python train.py --n_experts=32 --d_expert=384 --lr_router=0.000733 --lr=0.00313 --batch_tokens=[65536, 131072, 196608] --seq_len=512
Below are experts of layer 5 (counted from 0) of a mixture-of-experts language model. Rows are named router (the router's row for the expert), up (a neuron's input weights, with its number) and show model dimensions 144-191. Each number is 500 + 50 x the weight over its row's rms, rounded and kept within 0 to 999. Numbers have three digits each.
After each expert's rows: "mostly gets" lists some tokens that are sent to it at least half of the time; "comes after" lists some tokens at least twice as common just before its tokens as in all text. This comes from a sample of Wikipedia text that the model never trained on. Tokens count by the router's weight.

# expert 4
router:550548585537522481486504518562505534505461482541453613518467539561566476470454529561613583498561437369422535492463477553529432562493417529545463
up15:552593528560510441494554478549479534483527398530507545476593506552475519514641444656577416567473459538556549555538502512456465491449477438416540
up16:514548555471430438492493531454564465528506501490551556560533612564541532475499512525524515543584459382485507532520612558473497518504432508526492
up17:501519492663521441387447482494440495468485480534475464533455497637459573519538468509492513464504433518521518582480543398462438458456500525418531
up18:507448477467576512497484576598549491485547526487504532603517530454371484529543534509479542553495578480548598420542534468459466480544425459504486
up19:515491557451449431617507499503523449450544413391500525548537445508594420467486473462563571461506430549469555569540593372464459514593474516462458
up20:498570557497499469440514534422400563483507439466500589493614512518506426457458563570499566470513469455610482459513605578514449476490504407488616
up21:467530452560435454462466568514592500519486549571482547480492461414556518481513497523503435544503602397435528461482510471542516483457490470495571
up22:583438482502532502532494511517429518492544473440428497526464488485574534567500512436466578459533536549468503480464520406538474460478515601504466
up23:499601537547603534583565491464533485374501513493471486534434491576495586460472582529436579501563582532406478482595503499407509474406480484556594
up24:530487483495547483487472453491459448519526477459573590535585405530522601569465483462586428451425468501539455448555506417473549529475562510541354
up25:490550590503458499484402622490502553581518443481547494444489374520554444454503505448435480413482528532455548492518553505603556451501513430479485
up26:551457551440533556546558540512480495544480414448483511458495434615506578552487501423480468552540502520586551489512589529554462473560521537563457
up27:512396494439619505647433504486504520499442512492480439532498474534483593448499499439557552501449489492510466483447345571574414460532537504463568
up28:541509536460447535495517558546503542502486456443584515477528531413481493504514449434591419419521519489428477518524529450435542528484442427495568
up29:434421458501415510534559577629438534460625473468501492586484462465424515525547462490449449454453539470407474410503487531539528535448555559538431
up30:479517482523562470508521445567452542605466464497535642508555423494470456474483522471510547579490494516525492527403531522528517518453448484465486
up31:504498483467466506519583552603469463494474512524500576523456488477492523553469522536565382567486440473536456506401546531403463541600517496496528
up32:527516518449569491473640472467493553443550532487555473545510502562495506505475415472492562448495416440508526493541486554552460484533583502576412
up33:438409512537447417455475467478527520510490447424466581448529499557578542492468465459559411478550491476551397599401532502559543545508450452500545
up34:537581461552539470535522596510510405519502594471538511451481576509456429405488484490429482436412398537393473594483540575559440530473508490578549
up35:455423542559483477343505574522518491417428512477492477503528520537530515519545470513527491446576517542612483548544489559503507495517472576486460
up36:451460535454418484550503494513524569535490496560482598536513469392569491411423562532466495429506559504584511507499498415485463478521490514476406
up37:572482590516541599433546554452528440490506501504533587513474599475518476510508467475494549442484380388493503460418408556529423496583419432485513
up38:545525555499424457511530578464468501481483412469520583538444521525563511454391520451594575561501462589516487517523533443514518418536550461579422
up39:536475564479455590468452570463456510541571532555547455539568593533426495553616451555573459520521610444536476477506524498489442448496558562498481
up40:528483467418519431480521447467560423510502544489422557512568449508586535448495441511495651482506465479492488481498558610480565431425528480470408
up41:451499477495483475434522461584473647582454485418540436517509578569531551465637517549572514481578528501418453581513477331503419510435554518558536
up42:522526482478584592481417478514493511456500522445480491500526561525488420563469411476401440455461591392516461514459482470493429502466529500404579
up43:511561487451531445573474434401374461553539502475465464473424454507497456559642521526538534551434493404493435563575514480485482454510512475437536
up44:483518500580463452467510530453528494533427468492418428477537485481501499542469508429531645493492521472451469396594437507491532538470516551528477
up45:575531526582483499566571473528523409537435488535504462534457528523503551500354522550409465502400487462436545502375481519503432561505516462613595
up46:465513476507472495595577560525418529483523414496408501491543443417458382478446561457557523452446554494619544540444526523539499438574447541502473
up47:567434490402482440432518501518485421494503540474460491459432514404503433516524506487438442516487491471476492428489601419467456430540559487538456
up48:461447487537564478494495566534521463501499450515616440517557480458553575495493466544566424474516502542446478492593488558504550505557489539458575
up49:539567545558436416473566530437496523521465413553541480480464357458549451451553537532518509478616508511417519470514500483537460416493508563505578
up50:507488535517438446499531516471437476540463578459479441530470550490449435500477487472459533500509319525400532501481557546493449545488482553547542
up51:497503500465442497462520493523567502508541415535531435506538452485460496460546511441474522534490550529595484455410559554404497542497580483437487
up52:465478527582562457477563590466493490530573466388611409482544531455627549479515519518552487411546419527475596485606550515585477487556527454553516
up53:402506530526488585504472485592473492567593532607460526503555471520600582517558542386571462515478466477476522550482433433382534551525520496488440
up54:521520564493498469566569476591534497520564530562503545535503496519571535579414491526498449508530540519479432444429495585495484420546448438449479
up55:474477450510497534548451492397515474536462528558489588422523336541535560491458451563442492583450447474428517501481579427546564537549517518504528
mostly gets: "2", "1", "0", "3", "4", "5"
comes after: " | ", ", ", ".", "–", " ", " ("

# expert 30
router:527469500508525523436497456503472545500572504552546566563426533548446465530554468540476466497552504402471528483547585500524478437478570442486463
up0:495454553454405513461493577542509504521470413579471521543543526546420452451504421556523519507495442524563479530396583532564520559471505486533519
up1:526460423530576486520487491519532560482644508563578459468417462486468460456500572520483558419451410496482457488536497498518586487569493455436410
up2:557417558502562561522568624449497482591514416417419455517593494470500521576496548505535521481561535581518519455387480497503551451465437524512480
up3:539454427578481461493460456526517539517490397393471516621542477516473485535460540515474485460551557545468482501527497488555448563587548479540583
up4:541523492426485479495464537480532385495529557513429411498504540494525558484356438537529487501488504483556541464560516578495511433424471538412508
up5:501494442355484587489449516489536541570492560551559536514441456501453450404505359503524569535520435503445537510506504491520505523568594513509474
up6:487542536498506486468453434549515490507442496485470543475397407498395436446557523415463523468464482526467478444433475498499486496576515429485464
up7:464424499482475438395502457417491469566498534445529500563484489437431506456434521452508529546555508493465504467582482514468536469471511578473510
up8:579569514480502509500504514506488467456467449540552421490457437484527459479469512519533513545483466438528448581548479545441497516484506571501532
up9:461541478459535476493547510478515537434501523503528559517455549490538433537533515541529520405432553558500399459543643540438491478510503453433567
up10:542539447440539560526546508457493405502577520492582511525430504533505476470466432421517532460539378452411482612481443498508536529546550560517433
up11:524501524557425521538445498480440485472509534620550455468527488413398505521479433503465545537503537426501507492460529530466494518487505426553593
up12:427520529543530538484462442484426473395425490586543523461472501532460484435584463530501470468502539555542501601573524532503491540499515437481510
up13:473479517534610500489409532551593551515589554579575473446483537415504480579521561568481418454425512483514429528512527483521514416496574517483465
up14:459482529452543461430595501473491537568496462613538525445493440508499543505482539557507512397506553510499539382416541518494446383470406476457490
up15:480465441454516539547487594513428555433552581520447546546418387583430536542532513535511504436462530590570411484552456413442492505453511426487510
up16:481543471479499523482460461574422475592481448575493450478501537538473503505589513538587482484525487565563499474490506454442462482508480548508544
up17:543548504431464583531456451557437466526421547510562500438479410583371440519532454620431497412436483453556450401470573462459461444396501515505518
up18:479463494586589448474501453559374585479514448522490510505452497430399446574500511475470504525563406555535571583503553494498425506514584540606526
up19:456494530498509508459484458469509455518477492558517489451571535550482444454391553409478544503491441495507447521522566504579462620515465515445458
up20:534470536456452563552508371463486440538546411474489475586518540510617568415440561560408485502515501587466470477529516513425571521494543537490476
up21:611534549498558524536510499433500478467498489464454560507427390514543423524494483503530390512458482567516504527540467398523540433514549487442441
up22:535514487494525532512523487453483509508506454462486526521496525452499472528507452508584490380450546479469526539453520477461465535554477522447382
up23:508535416469503585534487516588507569529519480447501513623503499621557471405426532432568536515480526470422612462538553471519530438467594562424530
up24:552467456417465438465481519505383471544429419523577549605510476448425522487462484543533529420495587412544549454465606483506449572430485555464458
up25:533492532459467430491541565487465530557548492518463490551507550493563488387427435521460510546547517513466499547507502500611505515524508498471533
up26:553474443544447637452474492410511453543505504447492547471493366472430453559508494454514472547487512573638542555523472504486563438508463515591495
up27:483491428522480597449459589528445578464431444492504450504429442526474510578465549523457452471458536519564494451474470487517523398568530555547509
up28:412495523522480495427494542558502449564533568479503489559567623467457519500505463427463537467499487573506465528599436619525414529418583495586636
up29:500442466525490528534427494425443537615570434519581507488499494506491462585441479512530481515468524541526592489516490408500475449496480447556516
up30:501520446502485555457580498541535520523504508478524580525523497548509438555451487557530414553544505525538474505428521525512466444491498487447535
up31:346467530520472481479475547468495486426571547418496518512561499491474529501409597427595498458515608444488549516548499420544495430520504469511523
up32:473593522554572570461571445438520484426507458525476501559464566545427568496488482561592464486542513494495510555430475563533440496497432496520431
up33:487447520498547527515581497525497479487470452598455454412493424445583445547516517540497531524469471519465528442466470511567518583437502445387517
up34:418534414558434501548505474462513545490496549487431526575490452476421504498489477493413482432570582530508527542531505499469411477493509464508512
up35:485508501506518569510494532476470493534476465538424494487498540511463489465533477504526478496551467448479503472530458553429543455567499486503493
up36:519579526512478446511448522544507436465452517561397570414431379481448575537569491514518442494581500477596497567503472456477411471428545515421461
up37:596512521520555499504506413482436424512468465474534510532555466491485482486413356504446438463462504539576490427546495483404548422535581534424542
up38:467560389446479417564560411549476423542399621499497408427504551510494425519501471478522467448491512502508557566506528503548495489423378451547545
up39:536534464534547582446350437424513493387554468479447535504512476604501438519518503537450500545554467524501526432521549522480496567573513365458477
up40:459557530452443411485462440463497491518515465619461494531535565431495473431485546494418506521436491389519503543557492500444448457557531497564588
mostly gets: "024", "023", "022", "016", "013", "012"
comes after: "2", "1", "| ", "–", "-", "7"

# expert 28
router:539596477567494532531462503510521442517498489558575458507497531520532465513497476474484501429510461533507532453565453507521421485605556494482538
up0:501585533487461505521525641466536415558479555501495444493557594485457493485477477534540591516533505522516513541501451514507557496539500442358528
up1:536519519497510555417480534494440447513527451416507461466499383613442505551519603515487500475484502511521472462415470489456421611455537474407519
up2:559560470529502539567538390492508518574568416464478512512486505431614536490426490443494540513454561532515497515630489551517495420537547468502507
up3:528488483544457536466586586452407526482480464517536509430469599432493409548550576487433434471453509522573476508469488463560474495533456507468461
up4:524464528486469549536560463488540541574534483552535518458377516527580472541540389498451454593529424528373473519495535510477496548470492501399529
up5:583498454517460520507425472471554444496493473562383412506480423465579496521523516554504502556470463516432486457461498547493494520446561460463510
up6:490527503581476591469495485557457539458518436482454518517513573473474622449434559511394503524586485529441509528547571532397445530444546467548522
up7:459534541478440504504576494508535450574581443507486502475512504430508465523506378381492488424546479389546626479516574518442611447490529492480467
up8:507457485418481537502419363442490480577529479534501467554537403502461498487441523532472401523540404502436534515455553499474409425375485507438459
up9:391511541479550445408479513522527522486564453484564469539495425479531423528573626452519495487542564431558455442530396499487440574515393590548410
up10:429561490463494531550441475445470457411523456412510460454499454557469449485508487528475584434510552496489543591475384499526504497487561530559504
up11:380578411575532504549503528512528517560525450425621466553507452449470507528564527509415488395483508558553461548549455398471464526464562546471522
up12:497457513599534548521502552468543520532587496547461516575510490499520450492438527508555555438416518538589513512548474441448423452510579470481593
up13:506474544467349541507563534501584490573431516459499524563533478564507518512427513534514545452421482430549449541486439563542495493537481478502523
up14:416530463495440453440410504578506514460488410441382591546423566522521601468578491507542481477497484506457584511488459446505514498414482494459505
up15:451504474594527468561438570404522550370467532472543447514519601546540569515444484509444499497458488549468391432550554502533487504498428448504532
up16:473501510518503566412507344470510515440432492507469520424458449409433515501541524430526486500525456571551603495476501534549429551538511488463554
up17:471586512504395475510604493607434445490510451498507473520495446384441481528532526526472507450461417460494402529454449475563603555576564490465577
up18:491452466473555557509563453614519552433536551497505548537393459498536556522478497521481504411474513484457451523550521551396541535548503479471528
up19:512538407510465530585561525502431464548575371567528463550476564548510585543439545541544454493527463488460502462558448445422617397540418452499400
up20:517532589563572481458516575530522434480461535375540516525461472542451506514509571514511401555485496538624520404551498481553481453413508498482596
up21:456468496543429542452522516537496638563483458391577458475532509523509455491474513529566554523538540480549502477565483529537482544517501472432485
up22:463475382508509531486489477532478579517462405472449436569530496467545461475521525475527411491519498473544551498449445450496514511574407509534493
up23:513543542425466589456467527521537570465428511469499555554460444460484484487464526492614509347494493551510527459501522444534465506472511493457533
up24:528587440491561485524436454574485414593528576550505521608521505496552502492416516498599473552514468532521574552437519522529454496525497523489527
up25:530504498496364542641542496357464467584579455489420460458454485533439438407452455438509528470401503545403473521528523521421428495449546445445461
up26:481548462528577505531554552498415537471593535478473490503491523456494534456460581508423485552579453499492490425387483416528501450550508524518650
up27:549539523460446498491439506536465486476457560565537526463522443511520457495501579508470442501577493516474598477420562542514518507586427440623546
up28:501416515566562547448452526552484501482500458514462584508483491547494488456548536520495535545525518549451531501492570462482506562531465574375565
up29:470499410444484486523499583505469459460499517541497461432604549435521472587476524496414484447357513530420478409558483473515421517533501516518515
up30:465541479483390505424569527579464489398613551578541413562483464447412559469495561549586534516542496488548522416472593517585522447546481484514515
up31:497526557434461474471414505475490496532503476419433526484554441469553496490505540566590594434635557606472468436562464476405490496451535472576495
up32:468441502462475467472553401538538522481497507532560424469479452528483485537540467562456495498540511478534630501525501562504370558515479461501602
up33:522507532442528463559463473456535499583428429479511517536483601519588489508504551493540518533521545516564457541485521578580499454497473509487457
up34:503577462568568510495486490514491486417450464554540472558508564413517484418492544519484472526449621537507564418456533423476538504553457512486491
up35:484533488465659481552454446540493435588437512486473483490448444630510556509467442470538416463459597544431520342566487549536533536570600554552501
up36:525524475490594540545499452502409500429545474548482449504523498515606403451541495539496418555572469460513432485599469558507459545422402603544574
up37:513578538567503460501450502517526520515538581545453409635482436602534452517441436442579456494489499522471531446462559520499483446458455446516647
up38:449473499550418517588485482450477493481541458432530633451554500569517562499487452469441450513547464420521482506528549462549555577512482589528478
up39:414492550600521470551455397436510415472568449515454435465453536507497575585461547501541449559516566467465492458547482503479418495449448524543609
up40:471541573486485491528539466543565459385539519391494503565521489530485530482512478471643413518585541604422538570478521446576438406522424471444564
mostly gets: "\n\n", "29", "31", "63", "21", "51"
comes after: " | ", ".", " ", "| ", " =", ": "

# expert 8
router:504498555466540434422560372534505485427467490502405422532494522556470470517465459539402479503555515431556538512413605422477547468512530456495534
up15:495503433465524478489507531547467522425534609581487543481441441534517648479416578455559529500570558492579453472592499517508497437425534486518484
up16:454523474498547456433463490498421481448491527517563443594553512489392525491462530509496546498524604505474621509489491488478485473433441564528527
up17:454563447510559508553527494444503447472540482507507558483438451475523467460460485449513452525469535476487517518559560503494483483546531485469557
up18:526550582482475518496530458480543593476432567475472503509442467554532454514531441532443485527495521548475485435444500420534561462529528545524444
up19:478463528380406592485450497398473547512549480498484445558497460516524411515514528387585537454509396423558473544481421513480440475478516559550376
up20:568441528488458482584466539441393483494501525481435524578525490530520544544472582446510536499491561453492563523532483524482388521532464495506439
up21:514454457537436494595479470473416477445531543428453414596437575539484548471531526549511472464534412491483552514526534534516490479396562503532553
up22:426445517580488524466447530543610492606441565535450519527478503434513590491519537568545492593522375494546471518440573427489538526511505465577497
up23:457453583464459394535444507461455520433540496430433454489557532461540462518500494516443537407535582418514532431493527602483432522405424511420455
up24:507539460418493598615503443622460475567519536539451482414407488534504435417519564506568472527483513511612513511507479400519418433629467503476457
up25:459444566528476548451531433551457619506471519446472510480494492468497521603485469448413504512444533517572502481483513427457581521552556500609559
up26:491549477461578523473475559563520476516598460525533537471558439580486498369436519486494486488428476457508575422534561533488495483468514492458425
up27:571523458468508473606536567411478449480475507554481420443501569527517393424466450480436565370476499514446457523588529484412425437413477502371502
up28:499500528469498624445520453520506500497426555419503442541486411495445524646480500547440515512499506420502479470450531420448591554547516416480543
up29:556414507440479500499444449447495508564492415574522455550423538517477514464460403610484483418576446468505487489424547526549518444551614507468497
up30:488476463450549492502519427541527510451499521429605498537513499418455424560559489482500449521613523521482508514522487511521473561545547610472533
up31:458556503526516502517484369492585451505458587494460570589462391500508487509435451521425491447422492498551471539459518475461521476518582520508477
up32:431426504556450521450489430582565455519370479543529446479478433501536563529360440541460461463537507591559513399424525444470488441542509466514503
up33:529494436532482434459520396497514518406600584485605491425450531573472437522504510537458556572557537465492457515492531452423480517499643573572519
up34:574467520541495436534452507486584503447466461572414572545537431584435558396456389504478440540499494553491489444465511509540505509467536433391598
up35:497485541529495539483525537631571532500501461522481458552496378596550484468486495537464477517464516420455432441461466536554569488616462603444591
up36:589584474512484501484607516482498539605497508536545516590541529467480526560474524490443469458470482517541452476477565443503554452453493484524505
up37:471520562560463439452515455478565435493553488403489506445500446518446639507430479462556479538515508488584432512531539513432485491519443471504482
up38:442503580588494465413434563497459491525478588497558436555502560462422528499523577503550548466402487519539516502505458500438566504412496518516526
up39:505456465467497550535513436442615497526544563469536509567556511486393548530543566523469503575497444521451470388500557481484501495494469453498489
up40:474504601498563494548487524493525544460510547464519528482454562477432516526543520450471473515499479469528604478613526402479572566580494586533526
up41:566511530502459489415474458505523478546491570483455483495494558537499520518515525570474458512472486595504476546496507490459489530490485504582499
up42:489580549492497529579463517518543472534504502494525495440475503563459542533526483481468483553526525583452521616452443502580525489436521459501495
up43:541493550509513477401514605544403443518459447481567510370469518533599517519467416578430517507496480366520536434455549520473480543508371481518434
up44:503479520462489473382491502470567560461533532443441484497409420626515508579528527524479539451502459515601505468443561495474582448545570567414518
up45:520467459542526444439447530508510467532533614456569531548554546502472518570517509496457551464455471378429549551543527508451546467564472477462513
up46:497526458502486517455487544505572534577581498416430566580610400502539455472461437478421469562481512468415564467558565574527505525490469504513467
up47:544449482480512526458514555521502545539585479522516496517458600543563538465518472488457549579507419462524507500487593428500481489642463473440512
up48:528560448521514509507554440472562530476497470510397470458535572535489427534610582465550562580480480558479531406421524545532519457521529487531553
up49:391482494469546542560617537562552526465535603398563459528667507429527431509499538500451409497581476494570576362443513542474548496541503419458473
up50:447491490578541526485530472388571610529509582440477493418538467463507534491540457479492533449515408517519445444485521405486517519546465460527530
up51:536507531532514436422450520501438460439512443546447553486581561381464426409519491554562456410517431540453521410491589509396517529514542433542392
up52:455511384567482358489559506491530483518467466463606564530584551505550452515489447516530487518513488538578548518505420482535507479484443511472452
up53:451532508519522510422568539491481490519541525460524553478504502481445503437537383546508435450565504486514426498507552498530485500390512392590524
up54:510466465446522499491507464540518580592508606595550506452503514577604496482476380437467521543578541435495532504481466443500495412528503482569472
up55:488470535529530502536601513524498550435498558484348559489582433416470403547435475446436513414445482454427595451541540637505599436451502450500560
mostly gets: "| ", " (", "- ", ") | ", "\n", "\" | "
comes after: " |", "\n", ")", " |  |", " |  |  |", "% |"

# expert 23
router:537523517441437566435514543494569447579501453539470577522522496576535561528568493549455451429549547494472520535515459543482576473533520540644467
up0:489481495470465527374408582570437581456534477533556588478529499498539445498481495598495415478472553515562472433439497460538572543433482493497474
up1:503475447465503525553473520510610463687552546472624462517508420475510497489475527507417539514491511548531521502494513448517511495419441510499428
up2:527597430502501457485488535537424533508508438416555548556488426447530490511535552573528489457627574564455506421434478416454519483531544524521480
up3:414522568505523592514495511544525573437444485497489422457516437459563508416487518540505383489518531459494486476519508540477494509567492528437535
up4:562485522446483502504532494536600462468514475533405558501452588572540525455427422513486437524519511448492531451489463571477455429491539502550610
up5:421624469475444442476485354440482526442451528503466472474497462507512476449513486475494538548478457476507404507519504521499471454470601477635572
up6:496478511448399394544516466489515556449432469526491525435460420522511483523496527501486542462563474411562553553558579470623503560557556424504467
up7:576393488472477466546409459508581523583468524554542461472520507458510462523514620474414560417473472563535525505403418458524474474544561532490598
up8:562388420448449564460420411470548471533517404472559514464457578511463583405586543559512465547445477493479601445538445494394407457446554486571541
up9:519432511472424460478511356492512466548529507517539554553521503525566428530526541532578484459410439504522549487499508554504612423537531498539551
up10:507460499498485513505644567538540429557543524447488547591474467614520580453584501493549619473482485461388450524464446550553532550499497501553416
up11:486471508568533535550429546477500487574406447498504506524510494501532476527419571483522475427380477511466554543496467502532475480515528491516504
up12:506558561489494451488451475424508511525477503453401453463471513500562536413469615487485484461501398477400512528565530494490454479597488500516581
up13:515493512502496546444439559603554389543532577539500453459515544545493477513606375471539441547495477580523555450495472416603480501478545486455549
up14:575488477528392555473543427489478627510511516520486550501508412559518485491412502525477505528494528455525433505486500507502493508446355624492583
up15:490465498514473471457546535622509518539435603461517511474508408528459463534435486476513509545608456585474541451560475444455511473555483536494473
up16:481595506438534524423635479471477457419516485430465521425429590484431469526515502553465529602419519480450423523603480510490481594552552578520589
up17:439452456550453500337502408479470543556551449486494532522535493507500498512476523489506542390410551508566542515478511514459435464461410541531476
up18:557537481457539590559490448436542544488459451559498457471549488485495486542541465509488520473543441412469542554477506532501464477557461435565416
up19:514459522468532451448445551477551494576436519480527641465450447541435463468638491494470528477564515573501477466417477536500563493425534497548488
up20:463529502506539488590440502484481443516529518516464451481493472535498552434487560609521370485519516451511517524491597487453457550523432489502482
up21:570428502564480498453488600516492545512539490481461515521473471496526506479572467594556458525497384544507507514468459516492588504440555486535529
up22:572496523496518532435527486584536524499565442407464456533507537514471430516475473494567477484568528543486506508428529511528482447620569439431505
up23:580484522496535542468562434467498457446468506461513469516540524575473515542522524529503576510528422504575456569487449506526542429453525518480429
up24:431456431501541525449497505472532529590379458545488510455502423444582579511452452557524484508518462555468483521526479541511448573524499532594494
up25:501582520462410534458567479447578503419537419474566466458481394481487516607470639586484441430553547647481483531424589552491482541492498467493452
up26:495508451519421478463551456518504575455467525465463508547526495456494460392531447437464466536455456588497489566421443585509560409657498542477542
up27:522483479389523500542488563575476532514446470458356424495411580416529508520442419589559572443488578512519506502489488458612478485517532518516514
up28:455466451541513518468539564499419476515496562608489569493561565551516451591454455467442478427512485564586547551543499455512544495484555416558455
up29:504508531511513529568507437491492445603454487426540586458536487534565505550491531522443493490435495571601565508568449513544567526485474405550513
up30:505630534518493516518587636555453432420489555464502496522476550453526507496519573616454436438520473527500567535541490465463480543487473392502441
up31:500584635533496415467588532525511466567465529501542502540579553530587542470554505461490607471486461605521488529478494472457518504490486489524526
up32:526503535429467463591428463602458436479629534551483518441485530495410454555519526480501441503499421466456446489453543504478436533569584527426507
up33:509497482504441525553363546506562521504537508539510505545532482585551441543553513478520497476480550576487454497496463575472574463497431558437608
up34:550435435484481444514482486437546483528503479501549505515486558508481476529504447561553564464519500444457504419567523486406538479486494484535456
up35:513560549480504485483492476477533429536530496524541443457539531546484481506414524452481568419609464575440518561465510553512536435536400426577506
up36:572484501515563503498466513506602434528510489481522578481508616596595478556554547540528493524514532557521486426462596428550453426532521489481477
up37:545580535500495430538505511484547500528539501562513540453591448479473542519461509498459529504519421439561516442608499466536496493470464503466492
up38:533463433504386443485478492500464642494459478487580569462510505456475519511426406485454412501480566464437545556458547441405533491478445585537518
up39:400463493483464501535480469538548451541529483498502492536468503385457441502481486580514463384473592558452526599536445455471509602581471446449563
up40:589576519442474527468479475536471533455564515410525483408447464504510512611480468477388515448494441484525422405444498523446500551387474536434465
mostly gets: "–", " January ", " July ", "/", " September ", " April "
comes after: "0", "1", "3", "4", "6", "5"

# expert 9
router:385441539421483467509502478522516549521550482587606452477498387411499518453534516497572467483458533503562510497529503509485390561363486553432557
up15:443454477439418508516440466493549524565540512466390555540474530543472512557468498515477519493539459532498517385514399574506454421481459423561556
up16:507513513524520603512509419524457584497434487428529501507503520500406476468550582519485450475531424520613531533442446593406479469519495523566527
up17:485443473479570612484480576424609543541476465505506487451453528540473469541473532484454411514498462493493573437535393569629554538504526503470418
up18:554603540526442475527490453523412440449452522557510555462607402485512451401570513556463469495536495550408509591395532504530542569476477478487489
up19:366458548462487494558518462507437509527465480519451457543444518445546465503464553590552413377515517514503473491506481583495507537439427529523572
up20:523492473546564527515487533462400609461489484546436523462482502531518494523452419409452537461502485482501577570486456406532476579595493608509530
up21:557481547481532479492448545442462533447587406465477449495448520487449510506440437565548402557538530556630526502470563583555546469486529580581509
up22:539427552503500427596501489440491535493470487464509541532481549544410516451469418350590556520525529544497506521450494519560579552490481505527488
up23:447507529548528575571522440490492609527499475588399529408384482514500515493478573561552515555484397533462418526571428539451514506491456515441518
up24:505428494454513527449518515521540564450507458547493531510460484473580486477452467474517478486470604475517593571534520477445403542465474534579507
up25:469432557511510455475560539506464445584504561508425428489495560472500572394483497451549538625577526593559474513548577510508486452498471566458461
up26:490597545576481555600464414525502528535499531544473444557425571490585522476434516424487544508514507471518455365567555549510437531492472483540570
up27:482525557581488485480377471355516585544513478512579449474468419525517536441512447523503515499519554652589521485493397513430510522481502503324531
up28:493488526439468506488562693577514580492445486553514564403524392460464535512472481548458501507498610510515533548490577470498465514573496474510473
up29:474520424540472446556496482516543624548522529609544523497479516479471463446488467557492473468505526558484507491438430504513555550496456391432451
up30:475556498629516475476461518579477483495493382621547505494570478479521539503555438516566449483533518558378506537501427539422580432495431470469507
up31:498529528503439497545531533485498453496539567364559529570500542613552571485557501530519475440536504499551554500526457506509508508453491453487638
up32:533485514459521475549546503482525477331542478536458591466492453488558551478499431548430522435444514517461442553501490451561480576463488608491497
up33:414463563465471521484560582460523481527513569480538522443470471539495436553553402633530571476451476497453458592458518458458439492480542581600615
up34:539516458482534464490507399498523441496530552469517507556440482550446475531514443478414519460504530582583548471534545538533583401455606511439493
up35:465461555534539562439508489561543548516419536509465478492539551528488455521534474482541449379376479408486450480412428517465451630547469494501524
up36:453480466561522483653471548440510576450525481516545383523533483471489524530453471443534501513416508528503494383455556474510455522482563496491515
up37:501512529433543491558526452452549485551436514395466486569494424598519512493547539494533511422516582489537565505413549486493475468454584553431506
up38:513572542471431529478516506484515740482530574405537429532475472435500530590442529574485593504499463456566538491539415505436442518436458520460464
up39:459532545499433561457536414507434548536420445499389481408422418621493493398549539500518549497474591490514567569532510615494555560510511484375439
up40:504490444446472491518487471498476534484453527417473548534517428448554430480477443618503600494462459587550568559510397538484361558487497592539505
up41:512464520483577514547448425553551513468579501520410431425538591609410464500562604485498537467556598438514437428457449447534575468523496512540628
up42:395512464471539438593528401477531502472507527478433464550444586456540537506565505479529504375468441549483529553494488574556515553390568452499503
up43:493576527521527511528530433547519543442435456522483583554509482473457556509480555578420440466435557450462548445448514483493473536499491433549486
up44:433547508470490507445524539448464503570491520502551561545510545395546533499552490565524524421442374506484500502477578473388529439458484570467532
up45:517611496603572500388540498599445533554478550501480454511602497575548557504478500561530596552428420440543509554566448484545471494420516546466511
up46:516567475491469482506504474402565528470488476579508562467519517509531609495468552513494520546522553457557478400472448482436518463607399495488543
up47:396475505507539545551454492428509552478504446495477481495549425534633481535566490534483552487461499501526555591490491415500546507422480483435442
up48:453556581479529533589532418534625501437576507548563501442496528469582503409407528548588511534532507574411479458452482453512432581553462520527518
up49:505536590550486405401562540502491573517505488414507531493502509560574533468460539441445509558556443488479526454534490494546567493428444447557559
up50:470396538508420424463428514481349537518470404538592576450492466515490556414473469451608530512488452400523487455541526486415464630439463617444583
up51:446464491477465426533487519482434475505509431433463568502414539534492500434561555474520488461464432498490557488429499495530504480442508431417539
up52:445448585475540476515485452543472482496484441501464534443536488491499520523465471445484497455560483474407531530486545521572447486505397574454486
up53:573558440494403484520439527569507488590544586478496490503409492506538430481523574476478455455445420539490483485480562451571499412478514500366478
up54:498430575415500481512496636551479536545496445512472533471467514503471487457523533415535469489505465563482423417576527440526483446504426514470639
up55:552510468573470510512469498496524570461430553486496498556410454531562576550527502550586577505429569526491460521522493465596514525603411523416551
mostly gets: " n", ": N", "- N", "| N", " (N", "- P"
comes after: "\n\n", "\n", "=", "us", "The", "/"